Weights of a small mixture-of-experts language model, trained from scratch on English Wikipedia: 43.3M parameters, a softmax router.
Below are experts of layer 2 (counted from 0) of a mixture-of-experts language model. Rows are named down (a neuron's output weights, with its number) and show model dimensions 192-223. Each number is 128 + 24 x the weight over its row's rms, rounded and kept within 0 to 255.
Before each expert's rows: "raises" lists some tokens whose logits its average output raises strongly, later layers aside. This comes from a sample of Wikipedia text that the model never trained on.

# expert 32
raises: " ", " —", " –", " -", " N", " A"
down0 [151 141 118 137 110 127 105 125  74 108 131 137 124  89 122 162 164 121 117 120 117 127 113 122 117 120 119 149 116  95 116 113]
down1 [120 149  99 108 110 163 131 119 146 128 154 129 149 175 101 119 148 111 133 115 105 104  97 125  90 127  88 145 100  84 114 124]
down2 [117  85 130 165 136 167  85 125 108 126 117 156 159 112 143 126 124 153 123 107 115 115  98 150 130 141 174 120 124 155 118 149]
down3 [136  89 136  71 137 173 117 109 150 118  81 128  85 125 148 133  91 142 136 137  97 186 155 162 142 118 111 106 110 137 128  63]
down4 [119 108  83 119 106 140 120 151 124 131  99 130 133 146 121 159 109 103 137 113 150  67 169 156 137 167 159 102 115  98 119 141]
down5 [ 94 126  68 137 117 132 118 104 144 132 155 142 146 128 105  95 157 104 128 105 165 149  74  96 101 137 112 148 118 131  99 144]
down6 [134 107 128 126 140 118 120 158  97 145 132 152  88 152 185 122 121 118 103 154 104 131 142 131 123 138 105 106 118 140 123 103]
down7 [171 172 161 102 124 143 134 155 138 127 167 119 106 120 121 117 118 106 126 167 128 140 103 132 111 128 152  85 102 123 162 151]
down8 [140  95 102 100 101 124 110 137 115 104 141 133 114 134 116 130 179 104 188 144  94 133 133 139 126 112 144 128 152 187 112 117]
down9 [125 112 158 122 100 128  98 135 131  97 107 107 162  94 135 136 125 106 124 126 125 139 119 161 140 136 138  84 146 125 114 114]
down10 [101 144 155 134 119 119 131 115 101  71 160 120 125 109 142 130 174 122 147  84 104 113 114 150 105 121 137 152 116 133 145 110]
down11 [167 153 115 125  60 111  99  98 165 144 139  98 117 136 123 122 105 111 156 131 137 122 133 162 122  94 147 131 185 102 161 152]
down12 [153 114 104 131 118 184 118 138 139 118  81 112 113 109 101 115 140 118 163 129 108 155 154 116 168 135 122 132 124 120 127 107]
down13 [141 123 171 114 133 122 143 182 141 122 126 110  84 112 114  90 120 133 116 161 134 133  87 120 144  93 141 150 123 143 127 191]

# expert 13
raises: "===", "==", "In", "-", "The", "A"
down0 [132  97 157 117 194 115 133  82 112 151 154 134 142 134 131 155  80 129 141 118 102 150 129 104 112 121 142 113 143 147  99 172]
down1 [109 109 154 124 142  90  99 173 126 101 115 119 155  72 132 140 111  70 116 105  91 163 105 173 116 164 108 124 132 136 129  97]
down2 [165 138 102 107 141 126 143 131 129 112 182 110 118 115 132 106 138 107 173 145 106 134 109 129 101 148 151 123 128 135 159 140]
down3 [129 104 173 119 114 120 122 129 102 168 129 154 111 129 135 168 102 105 176 127 127 118 114 116 154  88 127 126 127 167 167 154]
down4 [119 131  94 147 124 143  84 112 105 116 133 116  92 175  95 154 128 122 113 131  97 145 103 111 172 142 127 133 158 135 153 101]
down5 [124 120  89 144 150 117 132 121 151 128 156 159 101 110 103 149 134  96 151 120 100  99 134  67 109 167 158 156 120  91  94  60]
down6 [103 127 101 117 132 140 119  79 100 100 144 140 144 160 102 136 124  99 129 174 129 131 105 129 144 177 142 125 115 126 127 107]
down7 [ 95 110  95 104 105 103 106 134 101 105  46 162 174 144 130 110 157 146 144 125 105 130  94 135 106 143 122 143 102 133 106 166]
down8 [109 128 126 163 139  98 123 112 104 141 104 124 146 133 151 114  89 126 134 155 103 106 140 103 135  99 146 156 133 134  95 115]
down9 [188 140 109 119 114 140 105  73 150 110 141 135 132 123 132 119 122 127 154  96 143 103 120 130 109 123 121 102 109 144 104 121]
down10 [115  98 136 111 160 159  84 143 133 130 121 114 132 118 144 142 138 179 136 156 158 161 180  95 100 126 146 129  80 116 177  89]
down11 [100 137 108 144 129 147 111 119 164 124 136  96  98 181  62 147 157 154 111 101 121 119 125 177 110 131 110 137 134 113 118  56]
down12 [145 167 139  94 123 101 134 158 147 145 139 121 107 178 155 141 138 157 102 171 132  93 136 101 131  96  92 135 144 156 130 140]
down13 [113 144 101 134 126 136 134  95  81 138 156 135 100 143 117 143 173 149 111 104 108 139 141 122 153  95  98 110 149 150 108 139]

# expert 1
raises: " In", " The", " It", " However", " This", " After"
down0 [169 119 106 118 143  69 117 135 118 124 142 153 125 119 149 113 121 134 144  99 106 145  93 111 130 129 149 123 153 115 124  56]
down1 [153 125 157 132 151 107 124 143 136 124 151 157 131 129 138 118 144 135 149 115 152  77 114 145 196 130  87 131 153 120 150  73]
down2 [134 127 129 159 152 111 129 190 127 101 119 122 165 137 142 147 121 113 111 126 122 122 155 156 156 100 115 137 123  60 108 132]
down3 [123 108 101 161  92 105 108 147 179 114 118 145 133 118 113 110  99 160  98 119 126 164 169 146 131 113 124 210 106  89 143 134]
down4 [ 85 135 132  75 107 119 144 146 108 165 143 124 135 149 137 104 138 128 152 137 141 128 134 134  74 163 137 119 163 166 135 122]
down5 [127 126 130 149 132  81 118 124  94 164 143  95  86 131  90 151 131 141 141 136 109 173 123 139 129  88 134 100 139 148 143 113]
down6 [116 136 146 129  81 162 111 160 139 126 110 149 114 176  64 129 157 135 128 107 121 147 105 134 117 112 147 115 137 106 105 138]
down7 [162 153 136 141 163 124 150 140 132 104 144 145 113 161 161 124  75 120 121 153 125 169 131 119 124 158 126 146 136 154 111 122]
down8 [153 117 109  90 144 139  92 153 141 128 152 133 161 170  99 115 157 120 112  85 148 113 131 155 126 136 123 174 138 143 149 101]
down9 [171  94 130  97 130 103 143 173 138 122 112 148 124 108 119 148 156 159 136 140 169 111  97 126  67 113 135 109 121 139 124  93]
down10 [105  89 138 127 112 119 136 127 129 100 101 133 118 129 142 108 135 123 112 116 160  94 135 123 139 115 101 115 144 146 139 156]
down11 [134 133  79 152  97  98 136 110  91 110 104 136 134 113 167 144 109 138 125 136 104 131 114 100 149 103 161 118 188  80 129 139]
down12 [128 129 101 150  93 104 111 140 132 127  96 115 137 158 144 117 112 103 131 127 144 137 140 159 120  98 166 121 125 155 136 126]
down13 [142 125 112 128  88 129 160 123 118 151 107 136 132  92 182  85  95 147 113 131 154 137 115 120 146 118 122 131 125 107 129 169]